From a checkpoint of a small mixture-of-experts model trained on Wikipedia: a variant of SOAP for the experts.
Below are experts of layer 6 (counted from 0) of a mixture-of-experts language model. Rows are named router (the router's row for the expert), down (a neuron's output weights, with its number) and show model dimensions 320-383. Each number is 500 + 40 x the weight over its row's rms, rounded and kept within 0 to 999. Numbers have three digits each.
Before each expert's rows: a language model's description of what the expert responds to. This comes from a sample of Wikipedia text that the model never trained on.

# expert 18
It responds to: Lowercase syllable pieces inside South Asian, Middle Eastern, Asian or African names, e.g. Samarkand, Thapa, Konbaung, Mbakwe.
router:527496443548508500514518472513414488584493526445500529499548497516501552499468594477432547529542524515527454485521504454508493510502537485463517442445514535453511439488469508555524472506466476
down0:575554500524534529438557456481480503482509512507419548478506487519520454505497531532453514478491465544443510484531475466487515558513491565597539547431567490548561530505502617431515443517467458
down1:509491534548472418547497466529516446434470544542435502481515424492557418476474468503540461503500548470509537549479570502535548485527430581541578560565408499461489510472480509531557520503579490
down2:497477459523544535540490460544445442474502505509537550508564524477535472485522452507453512529478480508485457513412509505513497479504467494460526499604582459549438455443539490499544483570506534
down3:519475516597485454508444447500456509470426481548441517449441540546509457542500457506561526444508465560421501543473556417507495460562454522568429463442518502482474555543530465542511453473469476
down4:536533540374531502498482512436498492435537550498443423501529550517482500507429497526450480484509533542518488505534569444554484437454437454529487470541557481541472562478473485472459530493499499
down5:464599470506445474525429438488482509493468496535478578505436531557540526560550537491519456500513547545554549539515495498465586469462560558512511544564507594562458492395521495515505514562467525
down6:520443533564465489506578497574485482537521592480593491496467493488510485483565500510494548474456437473489446532517491449483489509529529470479546507532527476410456505547462448414533488580515463
down7:430520479511477489455532503535462515450579533523471450529500463516463478516472448564455465539474523474458451512469516460446557515543535511464533500499473487465495443495549526468539545526485545
down8:465543539417513484539513486472451533483497608531493428515527463535467463461514457503455457499499475524465500431493521547550512522488433509454496489491506430543616468422566433489450531453425535
down9:507513579511552476497458492436493527522512509486431505421455512504464451487549465604455540459509525500517521502500501436496559426537520485504443556507434419461500511473507417520454493495499469
down10:509493432471539576442544563537425521499470459469430516506494533476487517504503443462483532519554529581521535506525481552572496501515541526502460546491569499557503579530567447491528499463483472
down11:490444545452548507494575476479501495469440432564422482558482595480492510516394513497463461491581519538552552491544580547512459479501511504492446478465523506500537480460534566503526483429547469
down12:488520495476528501543589505516496542526494487465592454476427478552482423569537497579473520466461517492531530485540566461479444519495510521460553483537554567488507454496472482592476503433531510
down13:486518533532465482509483514442528490517563541550525517556470481499556486476432531520543466496495466518551495566458472459492525556482442454541526523506639480512429419541440457508504448518507512
down14:476485470450502522569540533505486536538553535468452488466490540427529518453554435538452503459467533507564519470490452529436488472571437484486495475484521554513519505502573423485504578484458443
down15:562470531555525441567481487536393510481441478531487462546508465456490534510473457462493487498471451465456419458496517465539469504548491531553534518508518462466517504496482397515502544448493517
down16:506613506466477442529540483503544482541433507544446502521483572467503487497480506506508429467511512452437548522482483591488517451499423450471542548522506497565475529483446465545513463481493581
down17:466522652539385425572511442453439521543447553536488485494456485537429536477487440442499522542465528450547526483433461447505490432512481459543548533534483467451502532539480542519508520479550484
down18:497467527441482520559513482508565479507515487511538464559510506554509568456531452440534557521466489528401529485546527465421487467500522416469442534544499508476492591613417506499455555517522435
down19:493507425452480417500565470525521479535508440513506463501474560536484494532543559448414534472571510569478474468486408552508512453538445466493516515514570473512465477520512520490486459481440571
down20:463568433553495497497474538473515515531491472542448516498513513520524531447511512500543509506483522479473493510457532484472503487467537522521515527442492459431486520463435536460457518523473500
down21:507494539510482547486515478462535564470483523425489471491530463553584492465419578490519492463422497472405552464529489487541508455382499435525498455540484563466515526498456561469391518448507480
down22:527507545475493485578504563465530452474478498553545543501518475488564510467515492499529498557479494540510560543454506545540491481468478517490499464487532462495529498505468408479531522530499491
down23:436477489521449479502511517454551531503588508450524453432509481509520503462411461445515503522496424438552504505524475495427516545460473465486521468494456473445509471480538505534480417477495404
down24:532462499573485530470510400503560466526510480519515477519552498531409491531462537514442470467495433521538517440552479490541552506436534534448505493462495522479524494522483450605530517523500493
down25:496422419533518531556463496460522520518444559612494478504509532535490510570499483518551425466490539522516510506548472546535465438540563487484447567505491456470482484573511457487518569511493576
down26:496523489531494549475498526453505492444478503517508452457487500499579509540524447477515539483490493467454484541478540534530485480525464537467481476502442471475453544431506466480561494574452431
down27:541490505498539530521470514489481524547484510484515497493494519473452467448451446493454509549499496501494442583540530488524532504493506526456524499426564493507474531470534363510535513530491479
down28:501509490544446498550526538502512493436550462530574510529436449549425435446534541538523475490497543481449552515630498501501451539577490599512490492489485442498444518498484495480508477488606526
down29:559450501481542523525516448604420541487452490536418468460495502473480490508519413480627504404483494501549488485463549505513458461462580483475555421505554513584523466490501546578509559458525495
down30:512551529423515471584502511483509543507543435449473528542516453499448544495436481499419478450463498482531588512494479520452501424492435495474496547513504535511483488487495511476526585522484497
down31:472516460508499463495452407466516436445504439501416517505522488487429544571474551502523461405501515474469430481488463442446466552508536561510472554439555604524452575565531542417485425473441485

# expert 16
It responds to: Common English first names within prose or credits, e.g. John, William, Scott, Rachel, plus some mid-word pieces of foreign names.
router:548541468520425440474484442507526480496460481475487513507490484463489543510540516513501560508580549425530489404492533491486446529464598459520484471431461519486500515570487507527510452509463485
down0:495426519549516575543563526483523553564523460522517526480504552491501483452458505439491512553548499529467544490430559407482592457461452547540496440516495520465531517464469516452516467517501515
down1:519495468571520412487508572511548526465582540512471538521480477528524504432486516531451489539467447534540548566501455481507522522506552497544488545517509499543436574528401539444471523502436502
down2:477508483505451545496511511417527444527469486546466471427474517465487501579486521552565498417495475437455490524485549473572496458536491488494479515506489533533451519491403474498538499538380444
down3:501532585518490494547456568521570540494457530523504523491496474569543437426431517502428444535473573522438467475522512542422493525472477487505465503483505532484457512489547576487524457464501511
down4:522489516435537459486588492517454587444524531514491447523493454459529436442497540561479423513494627474545497498574524453456450439478489468475475525518510533497526455505476444527433498530496500
down5:525524485505476542576532521478552505547512421555567473478515494495556543510527585474510476534443520470488407499461515474478505492513525481557516465565517498544537471522531464393453490462439478
down6:516517528467460496557557587535550576440544488463533508570532558457513485515470540476473531498500565482535493530494507542445550472436511486470457482472467478547515496528498409495529569537514474
down7:470520507498515473471412542438526603509458527502500497518448515541536572491541413474457472581428455514513512527488527532506512468497395480477518523505513478517569463488506412461482534505447557
down8:457499523509549451520491523472528525531559532526508505547535430456544514433518557401466511506455401477524462559547516476448507555568512516464480487488502515434493494532495493514529526448540474
down9:548571483504430475542635595497467449446510524517518472513510425538504536545504441447539469518435511540534435563527435519517497488536470497514527504479531473459469455483460428514409535450510503
down10:552551451473436528457517459500504460518522409549549508479560519540497425579491524498570519511457449445570610552501492522485521440473493551498479530465433513540493504534515489530535522509464532
down11:484493520476531484480484487506542537488462447452464497527536480498530540534466561479487448465527490524457558461483467497518478480494552472543443476495461555512455572496537496519584469498492477
down12:475475456526426518533481593561480599478489540464479488488495547571464492460399489483545485448540544497454471478451468452568467497556418545393603556470468487487442426559483515436434553464468552
down13:608473470459588496508401506466495547536472508521461465425424436473528491524516462504460451423487537489505530543513447500479494506492516454456556540492511545517493578457472439506486522486411472
down14:494542511475462478555486524554456447543497509505510421540554494561489504412486478510501498553412544468482464485464504488476485521492510519551434512441511474509515437442498488460470422461476425
down15:477572443556397512472493506488502510540457498460576577524542525574534483474481533404526517484552481495483504467495556481496448449464540544610508477484479500515462537549497556563536470530464471
down16:474530482511529413529432530511500507459500567482446538471527551476481458451447525475467518503533500472521521503486470474534519492459514506441504537465514513471541444470505543558473487415551551
down17:503549521456555461576487558494460473539533528463546554515525542499494489505522549613579437538490563538457519539481489498549483491525482459462499480517559508540508507537547604487520462492511543
down18:570466515484486502529516531503502578497568525489525451563461473485486455506475569472536463567581501519502452444554562480509464537540510513453554489526518507553478514524520519503519485447447467
down19:467492538503375466540443470448482540474495474554532509545466471476560515471554536453514492422456539447473483538448614475530570448511493492399517561543503497504473426531564517469438509464488546
down20:425572523511579517563496482467523539445550502539429501435456504583497524500532425536484491486466494546470534513481477505414476515536478578504507500492471480557519493501516461460513478444420527
down21:455549552427480518516572474458483423474584569516545474465513455491523518476453519535520493454529485538476484481459544464567451541534470485448476482527477495553512536453464524521462465492488465
down22:474449455459536425573456479493458500385490550477554547461569471467434474556516565512496428534451474504510528540466523498506506508519426492505520502465493517427512446521481541506490535563444510
down23:523485530484450501478559466502424486508505483501478453514481505554493477542534424473511486508477522529479493505516501524472538465540492521498554503480516493520558463496480540496440540528514507
down24:539517484535492524461479487486506415511459508456437526457486542502501551480449524539531504479486482475536487486521490478455501485518500417459474499497470529448445448522513532486456452521526444
down25:539481517513488503457526468520539453533492499434439472425532479508524449525441539576503437504527446512506482494520451530474527476462533549493470453531471561456477493433453480561503596471570510
down26:528478486520532525511500496507519503576522475524546531446507511555531474517549499502497507548524463559501499492538526519530466500481508493493490514518496460487526463480453420498450529475514450
down27:547535503522508496469556552506499513514487515535452482402515522534496565474425497479511621451458483578500485451499465461483502500516513527494486502456498495507530493484496464529535517516544469
down28:504543511497511493513493474451470490523496500500496473467481462522500520513544514518454467516503517473535478557427524518514409492496596473491519477551486525440475544534552480516407415538482478
down29:454524506519481601528449524446532626561462460501469481519492466542489484498518542521469510498520404526536467552543495522616480474509477483523446510519508511522507558490477552540437517425492494
down30:502531435486524520423508555469476556502481515491463496548483511482526429406519537488464439490511507522503566543462544461520509520471492503483516530496490462541505465521454543501547471497491582
down31:531463566475540492489572465530430482528558499522469542503550475490571511467471440529525470503515461565544517437558467498472472517481486522484477457489489482513448588526485513480479427547441490

# expert 22
It responds to: Single capital or opening letter pieces starting a word, often after parenthesis, quote or line break, e.g. K, S, M of MRF.
router:509487508464478556470511445534524529523566516511541395494480413452518503432564528452489500549470482441543435473504555493511540506518524450450437509488514486480469459535423508504514512567449503
down0:484519472365471421528445441491404492542481478502511480477498434477423466529485527478534556496505508475510434447481512560508448495471502510453543416469561545595505507472499412459493479507480519
down1:451556414487509526540521496437426441470540571562537502523540489515485521571489498553435478537487563458472487510544504521572420509497441557478526550442489454549547516516518476535487507512512471
down2:521454572465464484414516501523552488452510423466515543459482455505495511508492491487562501471473452496567537449480490498525523529594470522540513493523528476531563493505468541497470541507511505
down3:528489478515545541548467557522531423487455539501570504564493457554507457482452502512502559504473490475522546559485498481480420467467427478530537525503476555484540542565525459444461497520461442
down4:512470463524426533509457469488523414494511463501513492594499475544485437452534466470494550500589506542503554542516585441573472478481527484458498469529471498551530478434472492486479571454499505
down5:506467499509577421499511481484517488515542494476530486498511480541557496477470439528581589496490504487606506476515490503539440478501547523439490460478613493524493510467502554492514511491466579
down6:428516423430499473518546462539484513476477501512468509554426504525536507468454460442415558431529500544516458494532493496480533602469454538493456506487564488525608468448569432364441537484502481
down7:525526520530497454542550451481520492484519524479484540452467551475489487523493434475545520508484455499490531460406393551511472482461505488451509444593579487500518529452451457474587544488543477
down8:380495517505519581501522526485537519513506598583510536534523501456421481544502524483496502555487508548549407453496513508562505456546503510499509539463436619516518471473458574495535481433479530
down9:511461448552498503465526509550534514473577530511469530472481473528552550501564480576466461495495581435503563524546572531511378445420427543467550515450586534508521501494481485571459494517558426
down10:504468503425547475562454458615529524450483537526481509534497507574526483406536538485478453532513479425589547510573542482509578436508538437495489535546450539567455550463518441491464479460473523
down11:549539464543504530533495566494502504493448606578476527626554573420411559505423509544555516544540416482523516444497514499472497492577514473579450510446530529482513509501442478543500533496494541
down12:535492538488508489469480534517565607522438490544458474505466435551482462526455458414496475512477484478495483617536544546514445474569452538485500548505527494596488625461474546469519577478496469
down13:493525503526494540493460473462504453519492471560458511528545537457477482473487514485550399509424492504497461548470522531524512574584537459541439531501488529466570430437565504525513510459493447
down14:498502501517535491445411525514571518539497524468533443473484594531513482480477553493545501471458502502481467477543429525585633486492460455554495498444468525465474521536493539502499475561546491
down15:509490487495510593513461492465536435495405552526506486468471492546520424560516543486550465465487549530504533576421528445445575476470467513545484506540454468536536496485515469496559438462535508
down16:493474549521555490474542552513477472570495520426495511472510535520500483533558480480473571555491565483500471533510526541382534475446499563488500471511539542523549506475518497464482550454480526
down17:430484485518534533495500532515444533437474468502479478492540456507420456462506530524512507465479485549495475496452523530534479451521517518427563516516565538477517543442470525544472472535514530
down18:517480465520540411502483447446463464504532500527544522546498507449526458458478565534536499554480526512507561487487481520535460459589543510526452495470486439463496529534523551484484497453470506
down19:448491452506475495462494522508450477520457489495521574605483536570467546556459486460494512558533495526482467527469516437483517474543485565517524514525496611543532441569497457529421440434485565
down20:447604572479474533575473582518475555521413463438476479500538523469429517482482505554429508505475426449502512451524522487472530510539462471413535540461426487458495443448476521567451582509515473
down21:516432478516457480536533565568522460471503478563506489520601493505493487447512521466477525462493503493481534499479480535580460482515473487521508513460438522539479487444521506526515512470485451
down22:532436471525464483507484486471476538494536529453452528447511437536512592517477478532504567589464500469473570526525467516488495525540486542562458556504522480432511455523506457493475468477471574
down23:558503526527489479514488596536502527539477551430369472450477498518507491470506455427511471505481529518505535507478566513478476520515477547541442479431498479487524511498511509444540481563533492
down24:512489508555523457409523492497518536519501479489490622503518533525455486489451423497449515444483545452446502535528538492496480474471511598492518477445487446506482527465470452486464480550442499
down25:486551497467502466427486450474430466472515470527501488509431502482561496476442493480513547470469481452462486584593433478471454571495477524543565414443494431531537569490512540465462544467461507
down26:428488520482535527469528497536517482481488530581508566535534537503477539543538478507503484500466499448521447470475409480495468474431518448472504459574452489471479517477477542512533491506447546
down27:445495572412462510502527555492504470543439450526474414471551532549504496476542504502459446477542490541477471480473541479496493505464479475564455488443585485495459515390546554451567512496545463
down28:482532516570465491555456414510536482526509430512597510515534451582537486521552533518450554534476493427458396542442537520489513500511509445500502500477542527465458468522578501536518495469422471
down29:525491536479506439506516456499391529515537450516502480504508525451585508519539525527475455561501440444479564505536418545534483530485465453483474564451463519454481557464481507387448488462503468
down30:547499533493466547582474538470439448492580453525498471470491470509474528517555503500536466475437455472455439477548505442515535531532502486506574527484497530514520493503530535498546522542562580
down31:513571551477487511508515529426461523523502490479469582552575478492488526539493447438433447475531450522484595574563485431466499537485478430476516488459488498494516514493494550465519503507473488

# expert 17
It responds to: First pieces of split words (pict-, purs-, mis-inter-) and common adjectives or nouns such as air, red, gold, short, total.
router:543517523591448459436532451478496400498521515553497528549468474524558571470529469479485481541516511513489501566511527495533494471500503496555429476490449495464584531474534435471480429551480555
down0:525482496484487451542536507463455444502530471516506503555471589517545509617425531510512530486457464522409537476445458536506510491441498435519445558538435508522467524451520523502475494437438497
down1:484523567558473515513536450507490384486441458430532551498484425520414430475462467505486515520435491533434528497514511486497530440495523410534503530504440429477499475501505498439530440477479442
down2:500500501532496483554516470476514454444533490477519469448536565509515462473473434511551510500455498517518507549551411519517518516469465463518472465491458541447418530542444478490483503459508509
down3:492538544552501523507571527570415456484543520479518471499543530428456473511534524544529489480592515513514442548489445496496482514584521428520402438573456482522575530476490497444566536541446590
down4:516581562499481532460501522504396435482476499504370521559511531519475487359481554550462403460491508485504469481508504479509464479517429475521489517509523469452493414500527494447477580420568546
down5:422502459461522530513442544467553452538461460556538509491529402472561516518459520621485470485527536440482443461508536566485498570578554512555475477522463478382463469516499582501523515462504505
down6:501497488474507471498456456514436432518452509490503444493463582451516383493495550532509463475543525493503484431485505542527439462450446576497493503453496540495511580554551500459542526562570547
down7:490427542468458497578460542421509469472455545482552538475490491431543463483503522508454469527488515504491541488541405489491499571444461510550594526514510507570555492535435507496426481507466571
down8:518470492540469469480510467476464476575506474497514494501470492580462540482529490488563499531528561519529469508520492479506498614509446469525484596513529569518526503469508531517467382490484479
down9:463491513499449476427492562567457530506492515524440524502571457541458483447418492541447457503455507472463476532513525459570449457561524520503520482583461554398497428514501478496516527473482472
down10:490535508491517446522546489531474460516530510460468449530497507454427451585537477474529518524434492513468459578535521487554562563539552512557528568516551481480482471460454548480506532473473506
down11:494503487462564568507476480557441563460579550477498544494417503478486517498464495460452509528522418514501475488447492393506483486505535499487479464512523512520512511474532510544419522477518460
down12:515496456445532513581547423472509539478440537532526525493539492499598578497537521470494586548464565502511489500540529482496448453529490471564501483527539515420452552485501517486535566483472518
down13:557553457553491528530491561497513467480579554467434547483513497529455504474515517522485559497528540480510494506530534551453542546511523521542460546497492506465515439481515479478469507536582514
down14:532562498517550544492481511470460534522458443431445503517493540496545459412531452468559468523515579524533525551534510468491533488483508577523584487503474491492481473496506527534513501543437559
down15:487496514476442555495498547514488531488474493468463511520500469545496458503478520491565479516550572534490406494446516481496533503501489436488513459451480469485457548509527477501558514465418506
down16:505423487501543508502511462435467470498476505483460628533529492428547512501515509504445540474466507508469478491508488435552484425499476489513504522506477544445528478550511527518509565553494491
down17:491566431541461459529495524490473604538477488552440456491476470563539445508439465516530457498486458516451410464546522482412487533489493524521456532458431484526470450503536462418467508466503496
down18:517492502548502535527535539518504517447490478504443493501497481459505476435473521526504499490515548503551499533572483512480525508473541492539513512530525468455528563527509505482483453477494511
down19:543575473522511448470437542398467491466508445519524496460512514445515476472557559514535535530496507512469439484521447545503501503628476421566457510436392532526537508545469516547522584464519462
down20:495488430539565512559503558539462555460499592443454530472516478546478521468492552473455552498501501531435474421473490510504509427524508555493463478448496562567481527472451435512519483480481596
down21:534550500531494497516533515497512411494520490426506434555451488517523517507489481557506513559497443512514529510489518471500472503395461498541501476446490463472477479523428526513478588447455495
down22:515505480500523514532500514452547421461466486511522453439525561486498506459560473474482488440586545504509544479462487525540517481470471576479531497527494502534508465429488494471453548502474516
down23:517496570516499542526503480507501527466499461531517422505527543472434520437504462460501565498496517479493550479570547501545507554529440527492518416453567519520475499518425468491550500496502562
down24:564504506527470498562528543520542516543496464459587527581532519537512509566482533479490554527486496476499453487441438408477503553451542435501504503506498538465517503470494431512460526436532465
down25:594463544495501576488403489504534569547530562460520556445472449539504489517506564548562435568531557480516517583489485562508590424515486491508530445579533500456540471444578449499546527561413515
down26:523520497464457464604511545465504485512442525546489527521547509560460519501535462493540481517472499486492494518443478502498413463474598596466454484475463556534474515436514512515503521585562469
down27:487416534516554486506457544522465522529497509575484498547532489513492489521483574545554435513506461491406523480518463474410516504527562487479557528616448575495469507499477513570493488495539539
down28:467474426450497520509509524525494503501493434456427533429580450656419513570479511490501458532520438404502507516519471527564479573554449457451496530487480494484483447495466512512481480574435506
down29:561441541498495516544508489410529473509459524487563537505482551477477462531475492536427518519447495527413499448504447474441504504493510521499508492529492542492497521492457518460486504506493539
down30:519512459466538496551452569546488502484474458451514478486509480478534515500503551462471485438443479479491506506504441449520517516540492470473579557526536414488531596486513474551505509480404464
down31:441541519483482492514504447491475397487429498510487500478551521519543483495503475491478480451497510488515461531483568561476481474526420551486481432479581435441525480511522499458503495544552443

# expert 11
It responds to: Final parts of place, team and institution names after the first word, such as York, Cambridge, United, College, Park.
router:485461506521462426480513484519509512552499449473519455502470507484456529476528519413505513465571549486572508435508535453488476529423537420525457480475519559503589465500493578481530470485478492
down0:423519511469497526474490479544441522472499509557416579472496490485463491543488476495476507536447492446445451534481477530529575532506529456443480567533495477500543552544488488531467554517492481
down1:498502525481470478484491495489485535387421476500598510501416501556564490546430558445510576515467457540447524472504450487496494541471594486499487520518502467479566508509520491474492487502504515
down2:526544542539521510506515577515471523536427553586485555523500537533461499552562542523451451490532551512491455490499578487470437504475492472462487455525470487524476541539485415488553539508497509
down3:532513491571561491449458541548569526495426525531469441516527444490520455468423551522503486501475541508510441536468479535469491481459538558518486483478573488473469440460563504520554499519507469
down4:450440528520528540511581519490538486480488438525547556507523552465492536446498465471521479460490577528524474532407477506485555522489429571526565465472524479487519566504540521484542460524435492
down5:497485530509493542561501524498523484415542493445527500563555590484421522565527501557474536568575522488494488522464526514468477520499527548433518464541478475445504580547551464480462436499516435
down6:448429492430589526503490464476499509535501524530488544462464528529441492502456465404495459517533474515523549520507478507570510485584489551497480559421481475547553506501501519439422464518534507
down7:456456474436525459495529489525498518505481523561520469619515442627564491484496443548448521449450496419542436423443467547584571512493517543503536568521484467529488463413592429490534531499416458
down8:515502505489473485501493506534536532470468479491516457483479505516470444518503438447540500434531542438498445509522518521482503511508572503479439479439486438519554502547519479472478502562441516
down9:506426545490519532484580506520507534546516580524548512509406502523596535504513520453487491541445419553499517503539563511469501499519473601452524552491558465499500505574460464437508466486475478
down10:398444479476576461488446486528449534499522506499470504404495432433470484472548509430498499473491480489489467532564507523452523490516425451543494470452602550518550421511438580505507581465486541
down11:531468423533469479471553522483455505545467480486547495602555516507508548486490481575502490488500555457456493469581466507519486519449479493479495473526468442541527516499525545443448507482574503
down12:511486475530498487470454591565551510453474567497487498523533525502447497496476501549512536524588493498497488508469552571493612567495556556533425481589530468504466505490518468516497475483516495
down13:574562510531523449538550548501530476463449478494514526479501490520470510466528507475539480517471473606547510549495521452396496411513555533542590553504509558543488500581546388493537487521505557
down14:485458462434569458474548470495485534433608452472482478521516484470524497473531514488536505489418475552516519450436490459528555510535469405513494456557485443491505459518524570477499506532475513
down15:487534457461569474494465446518466511458523520451481439485522529498525452541547384504501533561563483531441487481519475435504414465576457495426517442532521493564536516556508489542514540530478434
down16:545586472449512493534476472487487538517545491497504506526498568588499566481475552528468426507479514541478490536508558494500553505453545456489471512432516502388453521507513468466515523519406494
down17:459480498481533534549490529489417475494443525495468530502526496525486486489476514521531388485498551449500495542533510399514539488480442520453474479459477502491568465566464547487507488478515555
down18:497465509506547517536465494508527469509529482487471524534523482527466529573478405483475592463507480511470495420499525476583507464462517438528503533532526482605550512528459494561524506505515457
down19:510497541490542488553508508508512494461476511499473497555474533464485454502453486428532435539568489585548595488498433453479500593552503515488425519505544519485478504488558523484534546454566542
down20:530521489453514522569506458499580543508436500491470427516453484501539549539513509499447465505496421457476488490465507426513449481445513555472448501399448505536542416452455519494469471495496573
down21:489561454558468527512482537475481509413559539487519479466550531500462505536479494490450436548550466496507516527537513463542529490550531492506525504555409487488441491490439494488488534582404525
down22:443531500511593547519523511556554418416489485463473510439409456557477532488464562444497460490511487554471508575466548513534488513478604453490494556468536486480465420526501491525520483467450490
down23:536531480557495476483510512505489460471512603527531531433444448518536542463513534499456459446530512511539480559480480467546483501471599517496525521524479400495495405534438506467552518452486446
down24:509448527444497431533448548545542437516479493517438513372501454564457576436517591428541500490513542500516508544483547502527499488462475470494500514497424480527524461480513523413489498483420486
down25:474508509500525509474496522533601597498550522455458491455516571475463492447520542551527555482459468404505520499469453494451465516439532471500501492518475528497476461552463459500513451506480480
down26:413474473526479470592520477464515527510442479526449481551490478505508489510576483488459514502510494510541528500539523522511556576468485470433542457504530458475460478441489539496537570490460506
down27:480443563504539461523491410556551511421475468559521453443531549455507486435487496403493521454539462510506496506400471484489494473548447484480502516509499579482547501487591468510435515438425413
down28:527455494501524484466512517514512620549518517506512499440564480538532478543522462503474548496520502484462495414456444475625486469526492489453479427483575528394487487480524541473563485430545455
down29:492485431461512491486549512496529514514523484510570512471529437457495487604471488569526422453459483493492467528501439471504512496465490484504484563537465445495465445481464509564431506510484460
down30:535549579561494501505506497446473484463512515507473491514443433569452495394446559496460488535465533487491499487558451521575569546464590481530499504575536468468461449496570492479585536462466528
down31:570476541476546470483495505533496565571556537523423494523542519555563465473499472495474447431472495398529514459427568475448586532527502501433540428509490520480500461465478541549449552448466512

# expert 3
It responds to: Mid-word pieces of Spanish, Portuguese, French and other non-English names and words, such as -os, -es, -ia, -é; also taxonomy terms like Genus.
router:497446508515449409413577533533523497513498468466538531546563542547530496482570542533527523499497465461469492431532511502561451523438553529482467498532467520443464496504611486546478471535463558
down0:501534566443509484489591586563481484470523503493452554540548483489474514533404492554514529588514519492479495491544446575476450463473559534496481506495473417465408455515511452568516533505511573
down1:515480493433491559438484518444458593502572463566491495538504434526452508460484512464494488534481540465501515504583475528537569513553541631551483452539534496573488489523451493573476583492521594
down2:538480461512513480501513530506534463506511552464471539486507433559504462491543516479519537523453436507467543589494465489487464481471532512557465567558493441532525562461523487497548474539434512
down3:482566504579517494467544493515472572581476454489521506506516489516560542536534499505507521510536477483385468472444547491510491478559508458491554496515572528476510486476453517552465524543570460
down4:578491470538509502459568478449449549475413428487532513506504490498491411535519485525486546514487497575541473485492501532528515479500584502467452531526542541508561504503509495502450526493456516
down5:433442439511517525531481489504451598443420508518418450453493450531505520413596559550467560535454509449462500488549404521454511528538509519504526499520538495538495530564466431459444503492510486
down6:526502480517475468487514506494464524480505474462562497503546516490503503539521504559481440420541582490539474492494508525510520576524516569472495459466563470445540518540529534511482513544569540
down7:463476500456423519518465443504428515506469554569515552439465490467442550463447439441556471437508456599529568547560516522648498501428492481552530528541518513474516485454500530509514475532602472
down8:482544506544462576570519488501474558459466511520450542508490486513545494509464501471506455495532500424501506522531488534514490491464512500550495545554486533468550486561514561463562508476542536
down9:515510479468447523484454511524468525467525508525539519503512569439536614531488459486534481408514507461571484499576489442507521624533496472466486543453530534524592533461480501528432503528523483
down10:539584404569445503525464489499519518510471484453517518544462540524487489569398437537543535552506460557554549483467484542488485445541441462517527465504493454436491511514521480442566515509399638
down11:488485511495502453486433430475534594452504533488509565439498458583540411507497459436475454454486524533461505483494442541479425430462501499481510527519445556410496506506483470501434476537526475
down12:516527501554513480492517502500508558438531448473536498510540490507560491553465502617548523450516489586519482567555496483522438395519525526480394512427462463526451465552496508534450457513474504
down13:486521502460542493480474498440428491502466475591579512560516536470499412506486486540581414520548499523520511554479485561514471508564446436493470503526440571538552455482490498481495515467467562
down14:470507453483494548486451553435504458548403547535470559511498487507538469487583540452480455481503468562522505500522462496409427495486481453478517443570552460540523516501574514606491454533553533
down15:489531436575560437456481524495502520568467416433499498489498532517508510567540430463449426554472509517573444512478469506509428451500433399476485495464476482521509516474480584497481491484513470
down16:547491580555524568500530521489553447512476583461535521543440510418417606521513537532508439449537516421483564487464482481459506510479542511468537549539594550510499486485484531463446487471498530
down17:455527414494572550521474493470434531517431515495480492545514498503524407486467507425486532478452499452528417539501510491507534536561443448535509500472490493495419492553541431458499476547407534
down18:540504502480464496589487481508538494393471487425478519515474485480494402436484472539513515453435451482475442518537471455509553495436519560410516474450518509461472424527533544476454520491575504
down19:465476482413490440531447469488493546496517473548442505568518507482506481496512483507565541468515504551545501544475411484565508375501512552481440472503545419566473467558459487438545492535521451
down20:446572510563506506544572551526520475469523446498562485533505493522480506562496442477479524514441453523410502510554420484578570501486479470422532456453426463571444546535452449477534440466504451
down21:530500588467482449471525507563531508532478523526493475481521446526447506454478563444370551461456431498542518507485493533530458478515429458475514525514499429447458497505468461541460548496520510
down22:508537509498506514517541473542541554454472537559527500553452473535436481443490492519479482499550454529478507518530489490538529531513489461508573501454437516558455522539500492496495494455492452
down23:512487573538536569475478533543536474557578545502541473517410467472534543497469430483501500478499514437531518497477489474505485508459491537541497461466547562460510549483430515568485469460509488
down24:507517444421569549430492467587464518468596562529476509470503523465520505456619457502495448483492508457490498500495464495400593473510531454421457509565517522491464459508462462463524489472526570
down25:540546477465513564452414531542480490499499506547455466498398477460511456536546518514540540520535509461577536480488500419552463487501557446514543488495462504489527491469476510571554553541583433
down26:550469462457477432573539480500475527441541530503507474507439474518432512490459448490523445452539468579474506502476482514490522527500517532588523476528419476493488588510521461562501525445458512
down27:528451529470511528532524490502463558547544510526466552459590497501539538497548496475525422539537412471546533476427497516507507448538471555458503541522450493430526382427411478548514519543497530
down28:507509551467452500503502463452546541525564528436506483546513508530456553469536454497467512536545457466465468529494498532553525494561425521526443494459586406563472571572539452469465558506500501
down29:569460567505506505519474540543484573447483584551507537504473554523480488560565546457549487508539433484474490459487530494559489483423520562489515467433429478524520533554534473483502510572571493
down30:468576499539459481519542520542475472422405508533468488476433468499546484521516526496476470513458507417484473544456516463570501497522465534514518572448488455528515524496520537528546416558532457
down31:586521540565490564472436464497468515564503441534478414531471462447510456461520474560509440516500497493548518533564483504519510490598536505545553500537501497476549473482456460505469504540411543